{
  "n_layer": 15,
  "d_model": 384,
  "n_experts": 128,
  "experts_per_token": 8,
  "d_expert": 96,
  "d_shared_expert": 0,
  "activation": "swiglu",
  "moe_layers": [0, 2, 4, 6, 8, 10, 12, 14],
  "router_score": "softmax",
  "normalize_top_k": true,
  "routed_scale": 2.5,
  "balance_loss": 0.00059,
  "balance_bias": true,
  "router_z_loss": 0.001,
  "router_noise": 0.3,
  "init_std_router": 0.026,
  "lr_router": 0.00121,
  "n_head": 12,
  "n_kv_head": 12,
  "head_dim": 32,
  "vocab_size": 6835,
  "norm": "layernorm",
  "norm_place": "pre",
  "norm_eps": 1e-05,
  "positions": "rope",
  "rope_base": 76100.0,
  "rope_fraction": 1.0,
  "qk_norm": false,
  "attn_scale": 0.177,
  "tie_embeddings": false,
  "parallel_block": false,
  "init": "normal",
  "init_std_qkv": 0.0218,
  "init_std_o": 0.00398,
  "init_std_up": 0.0218,
  "init_std_down": 0.00244,
  "optimizer": "muon_variant",
  "lr": 0.011,
  "lr_mult_o": 3.0,
  "beta1": 0.95,
  "lr_head": 0.0246,
  "warmup_steps": 200,
  "schedule": "wsd",
  "decay_fraction": 0.824,
  "decay_shape": "exp",
  "final_lr_fraction": 0.05,
  "batch_tokens": 131072,
  "seq_len": 512,
  "doc_mask": true,
  "train_tokens": 2318000000,
  "steps": 17685,
  "dataset": "wikipedia_en"
}
Below are experts of layer 4 (counted from 0) of a mixture-of-experts language model. Rows are named router (the router's row for the expert) and show model dimensions 256-383. Each number is 500 + 25 x the weight over its row's rms, rounded and kept within 0 to 999. Numbers have three digits each.
After each expert's rows: "mostly gets" lists some tokens that are sent to it at least half of the time; "comes before" lists some tokens at least twice as common just after its tokens as in all text. This comes from a sample of Wikipedia text that the model never trained on. Tokens count by the router's weight.

# expert 2
router:502490501478468480470497475506490512545472514492529529525475545489497542492480491502520460523474509487474507497472474576498487489476500499508495496471491492553512521516477509524524514489486490527508474478478509514445546559489505502487498501512488509506504462509527514530498478494481514471490529472491492489508520480480534474494551487517498536523484518549502489497478514505542521507480
mostly gets: " United", " American", " US", " State", " USA", " City"
comes before: ",", " States", "\n", ".", "'s", " State"

# expert 20
router:521540505470488460494470505480461481490526485476523549494512530519531508476504505485500498522483470515492483488495472519501482510495517496506475503486536477536539532539504523543532502484504494484543476520497519496474496570499491505468522499484494496479543498492500516497440487520502523541531515486492486519525505458504510528512488523531536540502525508521505474511460496445515510530497
mostly gets: " American", " British", " States", " French", " England", " European"
comes before: ",", "\n", " (", "ia", " and", "jan"

# expert 40
router:529503499486504481484436516522488485516513549482502492508495551461503497476528477461501493508485492481534515477534485513506530513480444498506512507483513497517490493484512441474516505468495499529525496464494525485495505523494492534482448503525579509449524465514488519503436508500462520513543513512473541487566504477543513493471488514489500533483515522540505491498448512486513498499474
mostly gets: " |\n", ".\n\n", "\n\n", "==", ".\n", " |\n\n"
comes before: "|", "-", "=", "==", "===", "The"

# expert 127
router:504500490507479479500502491485436502535495534508505540458492488481494465506495459481502497507526530473506492496506478483513534499453484448482505490518506505511526526502425499518548472518507509481505527502515512505486474514451503529474513503537484480498524454487500518460481481482488504510488515486467518456511483534536470510461487476480493500480508544520524459521532486463494502488474
mostly gets: "\\", " ass", "$", " Championships", " Votes", " \\"
comes before: " |", " |\n", "\n", ":", " medal", " medalist"

# expert 77
router:533479478522492464481536517489494494505496568473530508491522491495469504463506492501559479519489546476522498483549507502533476491462509434548522539510518498536489521518493519547542482527576522492463493436490521525462504495478524502488490523527456443505486489483478541512447479525440513535485513486464498461539517484487503485495520483507570517508498507505537478525447475507524528468476
mostly gets: " University", " school", " School", " career", " College", " Museum"
comes before: " of", " in", ",", "\n", " and", "==\n"

# expert 51
router:492512466450540498476483523505507512490471537506533479484506519442509490518506472528492510529514486513512458500544465489523502522501459479515507543470495439508489551546495484509467542466538531476503496495499511487510476533508469501503462526482560475429518458487490497536445483515475475500515540502486472516513487430547501491535493518520545526492524494496488499551529491473495500523486
mostly gets: " \"", " for", " had", " with", " have", " has"
comes before: " the", " a", " been", " his", "The", " an"

# expert 48
router:527534517498503525470493522472456525504507504481483546468502494481466522473497493501535514540498529468464515461504506481506508507470499485500490516486565466489528505516490492506516479500494505447503501490519541489514534535455473524484477548485525484477505537517536502522520494497496475533520516485520497495494522545507548477515485478494513533481472541551507493521529503509518526483505
mostly gets: " species", "idae", "pha", "ensis", " Islands", "ae"
comes before: "\n", ",", " (", " is", "us", " and"

# expert 27
router:521499505535514495479491525467492517514484492473536485511498479491495507486480442494567505487447525466484494536519502496510527522500520499524485511485552470538503517516473476531502517508550512498525525478503473510509534537485479514481496524515503510487485464525473506519480463501482511541507519473482523426531493504537531477536497503534526520490532490518456486485483495490531485473458
mostly gets: " Party", "ations", " family", " area", " District", " company"
comes before: " of", ",", ".", " and", " in", "\n"

# expert 5
router:522523503494498528506502485438491525529510491527547499493533512480482548470484454502590481499460552491535514511452499504486471477469497508485474501493528503543515533532431489534514490537496475472488479424511495506519533528465438503489498528492488506503509465537504502502472472505476550450496548468485511460474504479505548499526508514465487510484508507538499479502510431480511518487468
mostly gets: " station", " government", " University", " Championship", " River", " Army"
comes before: ",", " of", ".", " and", " in", "\n"

# expert 119
router:503556511497463515479494503439526552514446506498494539503522496500467459504476456469488448520499497499484498493534507550539492485509514447502512519523508478497483507522492491485477523516539499465474487491515515482517508531504510529479520518553480435484499473547503517543490514503483484505519502471488534497502475508484545494495528549513529526491488482511490511475504481499492513552484
mostly gets: " ", "L", " l", " L", " dr", " tr"
comes before: "201", "0", "1", "200", "202", "2"

# expert 83
router:492484501495517435530470522518473495487416505497517509523492509483508490519468470500504459518498503499534532501530489476545483471473474474472532486460528490498514498473487539532490514535481526512531518516485523490497459505462510494498485485467504523474550493511514509485448515538500510555552510487498496480553487443530539477552477533546493506469503509531493441504483516506523509581520
mostly gets: " up", " No", " six", " Up", " United", "/a"
comes before: " |", ".", "–", ",", ";", ":"

# expert 19
router:558494494488434490480477515443516518507527491469526512477504510499475476494480489469517529538438541488529493483496501534505516525479478485496499557497539517492542591495469441485493462493525480475505516489499492494502519483489493517501484520525579471488515460491473516511475539518483517496497541477504554454517524516497477475531504532488494518464512502547478486519482471485515532496481
mostly gets: " people", " player", " members", " member", " son", "ator"
comes before: " of", ":", ",", " and", "'s", "\n"

# expert 115
router:513508533452486456481489498497521554502498524488510487465501522505493463462499503504524501497452489424495479503512494517505501503477511440520519501443491515538490526501499477486500495525510522507488485509507513496480475501505504508468475539504546445455489516568504545509488516508490517512509516468512527460531525511514489475530498515491537538512495498502519502518496497482516499521493
mostly gets: ",", "),", "\",", "—", ".,", " ("
comes before: " and", " which", " but", " the", " he", "000"

# expert 75
router:521538563497514497513501503508511496510492511466508534508508509516467450528522536494511502500498514472537499496465479503583461498519518467518512514511505507509509552516487482461476520478499475453484461463513540511492441522481449517497493506508501439453511444494483534535478517494455555544529547498473533484518540534492490524501528489494538519458467526518522484511493457500503486539513
mostly gets: "–", "g", "/", " g", " $", " Th"
comes before: "1", "0", "2", "3", "201", "200"

# expert 101
router:472530543490510493478520440536539506499458525478524519540501493487499491479490451504447491510451532498517455508503431509460417487437433502500495536512527505507494482498490494545510495465461554485493519469514501514514461516481492519495504494546489497510523470527489515513508490507497489530503456446473513502520471496527532515499542506520504519446549482533472482513500481506498513514502
mostly gets: " on", " On", " before", "On", " off", " re"
comes before: " the", ":", "ed", " of", " to", "ing"

# expert 90
router:522510540479492528513477522502495529494506529510477492486516488490504508452513516455529503477420499476583504458481489485521509514473486506525513479488504510497544532505486491487517518497539541459527480490535538511468479515475490539478485501479548519478510472558476506522500474499490541495485502517507564490498537421502510492500508572513512506521576494497500471502479491509511476496503
mostly gets: "ir", " Sir", "and", " |", " Sub", "mir"
comes before: " ", " Votes", " Candidate", " %", " ±%", " Ref"

# expert 121
router:512533501464494471458510527516550495530472510474487496487488523475513471498496519478508476488483510512518487500518493512496524434482500487516547489489524450514515505477484500484474515525482509472494482490502540484510481538494516521469516484503508511475497484506492516558493508481491548526526552457480514461571469460481545512538492507502526504494518502545501486529488501493517527531504
mostly gets: " Los", " Turnout", " Ly", " Lat", " La", "7"
comes before: " |", "–", ";", "uan", " |\n", " GF"

# expert 100
router:494545496488479520484503526456522548481499516502457479437509484495507505490487494441482483525500503524487510494475454503545472434460488484508543519529507481493551515519491457505513461473517503468517514503505502474455449511435503482472456482494515481492529494541468529535505488546522528503520509510491486503470488466514497468499470541533493484531503503486489510519456472492508509496495
mostly gets: "|", " |", " —;", "};", "',", "″N"
comes before: " ", " —", " +", " −", " X", " $"

# expert 117
router:501502529508493472442475505487522475470512529455478488475512505510452473431457488480499515538432509513479492492564487482508459459444469505507466500534532504516497573513484495498514505476536506495504494494508477458482535493511517494505528503507495510501553471496495481511439499555482508507525518494500482499546507459499511453522539481533519483523525537533503491512441478472513543478495
mostly gets: "|", " Minister", " director", " General", " President", " coach"
comes before: " ", " Born", " S", " of", " Country", " •"

# expert 66
router:494506535482480504528500518504535519508433506478507492510513524513520483478510515454532508516490508459528482473535492520501503493513490501512498510475539486497543512535512424474501544494510502510452469431513465471501494515490504562501490505548471446468528485527501520523482511548479482507502509466515534477488509477544535463535491512532497535499522482493492497526475515494496526532489
mostly gets: " that", " which", " years", " season", " time", " year"
comes before: ",", " of", ".", ".\n\n", " he", " in"

# expert 45
router:496552518464497494512512539480498552536464503405531493460491577444512519500470468510480499485499509458499489517501490512486470439503453510484499511472498503499486523496492488495495534470474499453523509498520485475475504531484519539456475523485505488496497508477510488515446519499502509547526525485478521451503492484497491457502547513507534496522500494509507490518518513476490466490472
mostly gets: " was", " is", " are", " were", " had", " has"
comes before: " a", " be", " well", " the", " not", " an"

# expert 79
router:512512518495473488509493502501515513486503529472461531499475521456482466493523474500487487538503508498480518520493448523541504481506484496504511528528524465510487483479452474464498474487548496466463524493493492521477487491439494511489467471534549474480482475483499588506526503515493492515538546457472496477530488513507496477464472483524517521476500492490521528523469473488494514508496
mostly gets: " first", " second", " final", " third", " last", " —;"
comes before: " |", " ", " |\n", ";", "–", " round"

# expert 25
router:522519519486469475502498499489536489506504517494534501473518530497484514530489516518511499518483525480466456526534474542473462511520526487470494539482509486499499560521450472519467538534529466468526509474499498462461501502478510496488483491551497506499494501508471535535456510516479537535488504498490489452506547507537492470553498479491488478546497529508489494498476467496557507522453
mostly gets: " be", " not", " been", " people", " him", " then"
comes before: " of", ",", " in", "'s", " to", " and"

# expert 106
router:465461515514497493484493493491536554509453479490497486498546506478513495482492494418541463487458545528513447484512527524499482503459484481474504484493512458514482521534485494488558552499520519484463507443525470506515524502500511534481456497486555474520521487538487501483493478507465566516582502491513503504516533483511526481488503508518502543457509484502529506502520510471570510517474
mostly gets: ".", ".\n\n", ".\n", ").", " ===\n", "==\n"
comes before: " The", " He", " In", "==", " It", " This"

# expert 125
router:503483525459495477467477529470518508483491530495514512505513513479510498474518506463515515511462491427510509525518512465496441494459479493511509481527495499491487464514505465503509513492502506501509502461494514490504450499485460527493489531509501523489521508508474500528491509514529509515500510520453486473536541477555502492528471516538525490473510561504488470548490492483497528528499
mostly gets: "ing", " including", "ating", " two", " former", " small"
comes before: " of", " the", " to", " in", " a", " on"

# expert 102
router:487498506487466482479498498513541547513478521478513497492487526497516459447517485449543516518497472467504485442540455544509467481476485510528474487506500492528523491545479482520538486478486521489522500499492512505491498520420496498476466484531534443500496506510489503473469495517510465520509523508479522475526488489481518470520547497500525562497511501527479459539474475529528527537490
mostly gets: "201", "199", "198", "202", " May", "197"
comes before: " ", "9", "0", "4", "6", "5"

# expert 39
router:501478538498470484486507490497517490453504541508474507514514508461499481524483521485483490521479521475517476491557483489505487533489478480503540506475530433522483512544482497515475524433524498514499491519519513458492482532519479549497498515489496451470496502507475501481484502539510532517514473513467525459550509507556491459518513479530517501481574485523474469529494492491490523505513
mostly gets: " about", " after", " before", " After", " around", " but"
comes before: " the", " that", " to", " a", "ing", "ed"

# expert 26
router:481484484512489495521493521509490484501482536483478494493500491499469488511463502512513487495432522493544484498536497506525501500501496495492520523495524499514480514503447489538528559464478526498476521438516467517503485526472481518472503545538482468471517477514523515505473460499478513521475526435450518439535454505529461528517482496536498495518495501558502474524480506485510496501494
mostly gets: "ations", " list", " series", " career", " Award", "ities"
comes before: " of", "==\n", ",", "==\n\n", " and", " in"

# expert 11
router:496501514444433455486490559500552552504477526458512513478491480512503512481488483489532495529472493493490507511488500532524453503463488508527489482488536476537545502525508506479515508474526517511514489475540504458486491477488532503483478523505542456520479526497507504545497522499469511503503514485531515480515532492481510488544521501564544510515513471526464479543488502480503512521459
mostly gets: " Robert", " Smith", " Richard", " Frank", " Brown", "bert"
comes before: ",", " |", "–", ")\n", ")", "\n"

# expert 110
router:515476512448470512436471522526474475536524520474538511503515543491454466457460476458473500500481478480557459516523480494479440460494495495506501475488495506490493544530508471529535508500544491493465464460547490500498501502457503527470510490506495517483527511493492559552477494527486497485486544478467502490490533483512548472493485530525509550471498524480463500531516476511504490519503
mostly gets: ":", " –", "):", ":\n", " :", ");"
comes before: " ", "00", " \"", " The", " A", " L"

# expert 123
router:531512501418511490490495494487492519536498521473510513490497489475502531506480484472538452514471509488497487456522469543518493472494491487556527505483486502528506521493497464484513510485541510474455452452550528483555529467509479540484496507509494478496506438496523520519452476495503545527493510443514547489479514528479534467499510506484522521503533521536466522530487461481534538519484
mostly gets: "30", "29", "50", "40", "31", "42"
comes before: " |", "%", ")", " |\n", ".", ","

# expert 70
router:548512486477515514481461485488466524513490521481543480518512498415511528489494496468538478521488529474490511479487467522509491489472505460517536524495499468506494486505501463485510531433533529533498507484520511487506514509487489489465492521530547482503542488522451487504504492525482481509503550494459529497509543481496473497494526515492484511517488487551478507488457526496498472555510
mostly gets: "\n", " |\n", ".\n\n", ")\n", "\n\n", ".\n"
comes before: "-", "|", "The", "===", "==", "In"

# expert 99
router:481507518501494519486488516493533472480495530475506487507555507473481488498506492497535447490469553454467510511538491511495509467486502487519536512512548479480480489498452487524493563505514530514509466512509502485513525516524474530491500528542501462482479507535504538485471481504512528526480503508484539463518522494551545491490486492492494508511538525498479460509475481513504511551492
mostly gets: " most", " more", " some", " several", " many", " main"
comes before: " of", " to", " in", " for", " than", " and"

# expert 49
router:500530532479497515497477536494476495494459553512530483450491504508488512482503485442488486496469515482536507497498464496488472460440507459515543485489501505492572529509513464513507512436515541486481493495507502477467466517471496511474482489523495520504505510505428544535488494517481524492506511488480542488515513483464487440497520505506505506520498494499474484486474491520502467498500
mostly gets: " |", " —;", "};", " @", ";", "',"
comes before: " ", " list", " —", " L", " W", " \""

# expert 109
router:474514491506499479550473503503489480528436512479491526458502487492532518509469514473501471492496492529558478455489524497564465526515504474479481519484536491523528485502487479551499477538494482459471551472485521507481506525507415483474495559519489507476516504480507478525513492523491507506517555425481497476492512511506485486525564524554525526504482505531468469521490477504529483526480
mostly gets: "s", " long", "ks", "bles", "ls", "et"
comes before: ",", " and", ".", " of", " (", " are"

# expert 89
router:489552529447534478467502511497477479568512513476522519504506480443500490498493526502536505494506506465525520458472491492511503477440494470487478520456511495527527543527460454475516503495492520504501489439530492479513531505474493508470496484493478544486506471527488547493490497528465561484505530467506531455484514467504512487512472513510535530489492528539491486520486473482544504522447
mostly gets: " I", "10", "11", "12", "13", "25"
comes before: " |", ".", "–", ",", "th", ";"

# expert 81
router:501473497462507481473487500453544507529482507501493488483475486494484448485455481516478499512460506506476516474520428519511485509491488480520506561492529464498518470491459500512473478503532489506521494465504540509459499523476526484493477491516499517521481450514459486502477450533462475511529530476458520457520505515544498498487502508490492483510518518526504453490497472477499531545518
mostly gets: " %", " Party", " −", " Award", " prov", " MF"
comes before: " |", " |\n", " of", " hold", "al", "-p"

# expert 104
router:479509490483478499469506511486499528515479520472503486505507483458507506472521531514489486493423484491504488481468470502523482502486449475552502510477539468498478520508512491510500532459510529453494442472496508516482469537499453503499443514521522466512556528507506517500434497501498540529510491479521489474506519469559504516527526499526497506463505515482492512548532486504491509539471
mostly gets: " been", " made", " used", " played", " became", " being"
comes before: " to", " in", " the", " by", " a", " on"

# expert 30
router:503515509484509488484491487498553506523496556491497489518523496469468471475496488491506490490508530511506475524549498523510483516529470531514487525490538486519526525517508484506477525476509497483506475497495538458490479525503486514477488535510518496433555513511457504528502512510477508526509526476531512503542494484529541511532537502474484537486511486521494481525471471507498472499469
mostly gets: " would", " from", " not", " against", "ne", " will"
comes before: " the", " be", " have", " a", " take", " his"

# expert 41
router:494488476443488484501477533472560521478443518498533506467523508501533520466544477393530504519486543485485481433501454513505485471482529496499519535475514516507516488511498467497505482491546500485520489478501528505478482499439505508485472525536473468472499494470463494545473504522512496487515552508495503479525515498507549448490501511464505498512511503523503472498495492514537510502516
mostly gets: " May", " March", " August", " October", " December", " September"
comes before: " ", " of", " −", "000", " +", "hood"

# expert 61
router:517520479478498429514458497481481503521521484481540524500520477499441506498507492495472506485445536517501502515502475504546485486533506512504475515484501522521478497507475498503507536462521510501488456433530509460502515482453459532455500506569496497483515452496488517531478520477486466558493500493467536462534471511532474483478483504497496517490535497550497449492478472458503499507483
mostly gets: " team", " Team", " film", " album", " club", " group"
comes before: ":", " |", "==\n", "\n", "==\n\n", " |\n"

# expert 112
router:494547513491482507482470497450505497504475531508514530500512491446504516489522492503543463524453533531499510485541467508496458510445474506543469531479513479548554476534496501513501559461496544524503538492521538505535480495473485506493463502484494483497534459515470492503516482511494506528513525476516525512503491472532493474512512495518483510422537500543491470534489484487529474525462
mostly gets: " in", " on", " In", " at", " from", "In"
comes before: " the", " ", " a", " his", " its", " this"

# expert 107
router:510494499478486536488491538503467526477494517495516510470489498470463525486503498459501489511501497513517467495479478484511451452491503470512530519506522505524514493538519488510556570477516503498490521523507498489488497526452469514475495523505490509471524517485419483509450499523522522510496481490522488520503528490502490432502493493517492495510512499494480535522478523474554450507486
mostly gets: " Japan", "aka", "iko", "',", "ji", " Japanese"
comes before: " ", " \"", " Nominated", " Best", " S", " K"

# expert 93
router:543528487523494508491456506485538511590532472502529507476525507479469497497490470507494500500467498485493498476532491524504484517470469535495523481439498494512508518507419489518527471454519506475503478485502542523504466492494488500489498479537486496521518496535480521513518468496437503528493527510534506503578523480498509483513551531492500521453476495485492468510499490514544498514473
mostly gets: " to", " from", " into", " To", " would", " across"
comes before: " the", " be", " a", " its", " his", " an"

# expert 73
router:535496520477474479504494537486466519483488494513536513501548507468486513476528480505526481520476518516488497501529491502529445472487529499540492528494527529557470547506503507507527525481549465490517485424530490465523498496482481525512479520541515456448508486523440544539432519494481474524517500515472541431492493510515523483493502516488501527500502507518497479505504494449539496500485
mostly gets: " film", " School", " album", " club", " Team", " Park"
comes before: ",", "s", " of", " in", " and", "."

# expert 33
router:498520506501492513479492549478521486484482525511520472457532543453468468489529501501533448531480515534480508498511511505548486467479504477518536524474510475536535503499520497514515548498501536487495503505530530497504525483499531541477467473524500505496510522511479499529512493548519493516511497472496532504528477454547506500536488492524501485467497494518522482533475495461550487536460
mostly gets: " in", " In", "In", " during", " among", " of"
comes before: " the", " ", " a", " his", " addition", " its"

# expert 91
router:512527510494522485473496542501486518480505515509479515490498474467507531475483468482475491526497511474542506471515503487486510468475496494492515511493503489545490522523501452501543510523494534495507488495530510455475486497483466528476483546476495467520514483540503505487478516553504515515515471494493535500521502500526505501513520547525531529498521531520489515523489471481559473584491
mostly gets: "pe", " Se", "te", "ome", "ene", "be"
comes before: " |", ".", ",", "–", ":", ";"

# expert 84
router:527474518491489485480495513491524531553487500483512512505504484501501485456491462475513455514441486496495497443474482495505495502488478503531544515483532478513527497479438480514509500451482524475518469472480514514465469511504489481505500534501513485531484474531488547523483467503463525521523499494473503491526515431473479483505564521524537563424527498513483488478495486503519515505487
mostly gets: " new", "able", " known", " used", "ated", "aged"
comes before: " by", " to", " in", " as", ":", " on"

# expert 126
router:489545493458492465483524533520524484530475517488479483523513511474516460492472522487548523504513483499506468446520472544536499468506473449540494508501525494546520515492457458502475502494513504484525474479511510467475517477456476510487471481524543450486493467487498499518449461514495497535508498450471549458475508488502513497533533516508541490515502508529444504532494475511493482548478
mostly gets: "201", "200", "199", "198", "202", "197"
comes before: "0", "5", "4", "9", "6", "8"

# expert 64
router:505540495458507515528465498466513479500506517502533499472503546487506492502527461485491487509465535449494521511491456493510468464459472452494503539522493474473508523511480511493519564498501502514512484493492503471486483559482504526469472494521488540457499491490501502526469527507502507557503500508471506509554526448502518471489502525514493470506532494497483509515469493470528502512464
mostly gets: " was", " is", " are", " were", " been", " be"
comes before: " a", " the", " an", " also", " released", " born"

# expert 46
router:510479494488466535466480520479521497506471529486507475503532512479498484475506491513469494527464481498518488492497471486493508499487478437520520543492532440483500557512520484492515515474518537484504459502505491517497463556500492482496443484535493459499473526502489500499435454527510542511498477480481536475541485478560481495547513541494530508462516505521483491523478481507509548505511
mostly gets: "\",", " won", ".\"", " released", " died", " made"
comes before: " by", " the", " to", " in", " a", " as"

# expert 56
router:554487518462497509439529535449485496496524508477528536481516508474484490488511473528523521478493491503531484479507521538507511495493480451517503531483543452534536493508497455465522497476504494483503509470527509491504502511504487481503459509490498468502530542520501502540442479523501511496518501450504490482500517511506500522519515544529508528520496553541491494495499476461527505500528
mostly gets: "ica", " Ohio", "idae", "ić", " Angeles", "ville"
comes before: ",", "\n", " (", " and", "'s", " =\n\n"

# expert 24
router:513464497502491524512463487512511516512472530501500527470508504481463472488497468483531458521451532502550479524467513528519525494480516461471542504479495481546566573523521512505525519493521504498490518433508489510495496540512483536490520507520524493465536500491497519507457500531525488487508501478478484439524511497477531486487505495483519501533475539541470483492510489492529508517468
mostly gets: " James", " Black", " Charles", " Thomas", " Christian", "ians"
comes before: ",", " (", " and", "\n", "'", ".\n\n"

# expert 7
router:526497513507512520489484542490524492492517502492485481533535529489494481486468501499518506473459480486499513463529461525493499492464480454539515529458486496512547553516502487499514529482500538516479505492506530509505465506488473507488474517468481483479500452569427530533516489509514516548488502493512541511507505478533500488530508575526518516450512493516500476537482507470495510508480
mostly gets: " of", " between", " other", " among", " about", " Other"
comes before: " the", " a", " his", " its", " this", " their"

# expert 36
router:490523524496498492495447527517545509496492497516498528492517494453494513428514520496524454513504492498529490538480500487539526494499503498457503501518557487535530503552513479520522509490548502514515510505508501454433476499441465529477468463531516497489548479502498473519493529526479522498502512452508517486512488472507484481559542554543535497482512534549469502538503517486509469492492
mostly gets: "ag", "0", "mad", " command", "ig", " Government"
comes before: " |", "–", ",", ")\n", ";", ")"

# expert 58
router:498491542484489476500512521504548500525469514492489495495502533493486438460465488497510497529525514504490497483507508519516529506516505510497511513462515482493554533493480471494530527485532507504521452519527526428500531473489453537503499546549466494448485491532507522485502489503474502537494485512476492493477514520506553514501487553524485513519535508508474473503497469494517488475458
mostly gets: " he", "The", " He", " their", " It", " this"
comes before: " was", " is", " had", " has", " are", " were"

# expert 31
router:541504493426501545496477524461521500578490500497509480519493501502487455540518493492502459496483514468516500524486483496501518499469493467522506506468527496537539497519484495525543511524499526520468486501495493490470470519470503497465485554485497472471493520492487496481460483524506518469512484478508498483522512503507506463535528501459491487486557516533498480534484498465524562537498
mostly gets: ")", ")\n", "),", ").", ");", "\","
comes before: " |", "-", " |\n", " –", " is", " and"

# expert 4
router:510521498502508513462516518468478506529467546465485526485482524493456485488480471504515497538498502509540470538471486521510492472470505476508484547535523500584497509546494478486515503513536478515506489453499523462499457519476518497458491486488538503477536507555522528486485505545451537495516512507507503475490487467508480453505540522487528498501493504520503506491485488501535484517460
mostly gets: " US", " USA", "_{", " $", "IN", "X"
comes before: " |", ")", "N", ";", "E", "T"

# expert 94
router:499518499479487525441494511498520505523481528490536491481493490484482527463512480487528476534455523521493510454510415497498518501457438498511541544486500522496530523567463474516511510504504481454486492496497516495480466540481458521492503520504512500493557438548516514514519519486478498448501529514501509516546499506537497476523584491526514534460502498549503489503510503493511500487466
mostly gets: " with", " by", " through", " using", " With", " without"
comes before: " the", " a", " been", " an", " Soc", " its"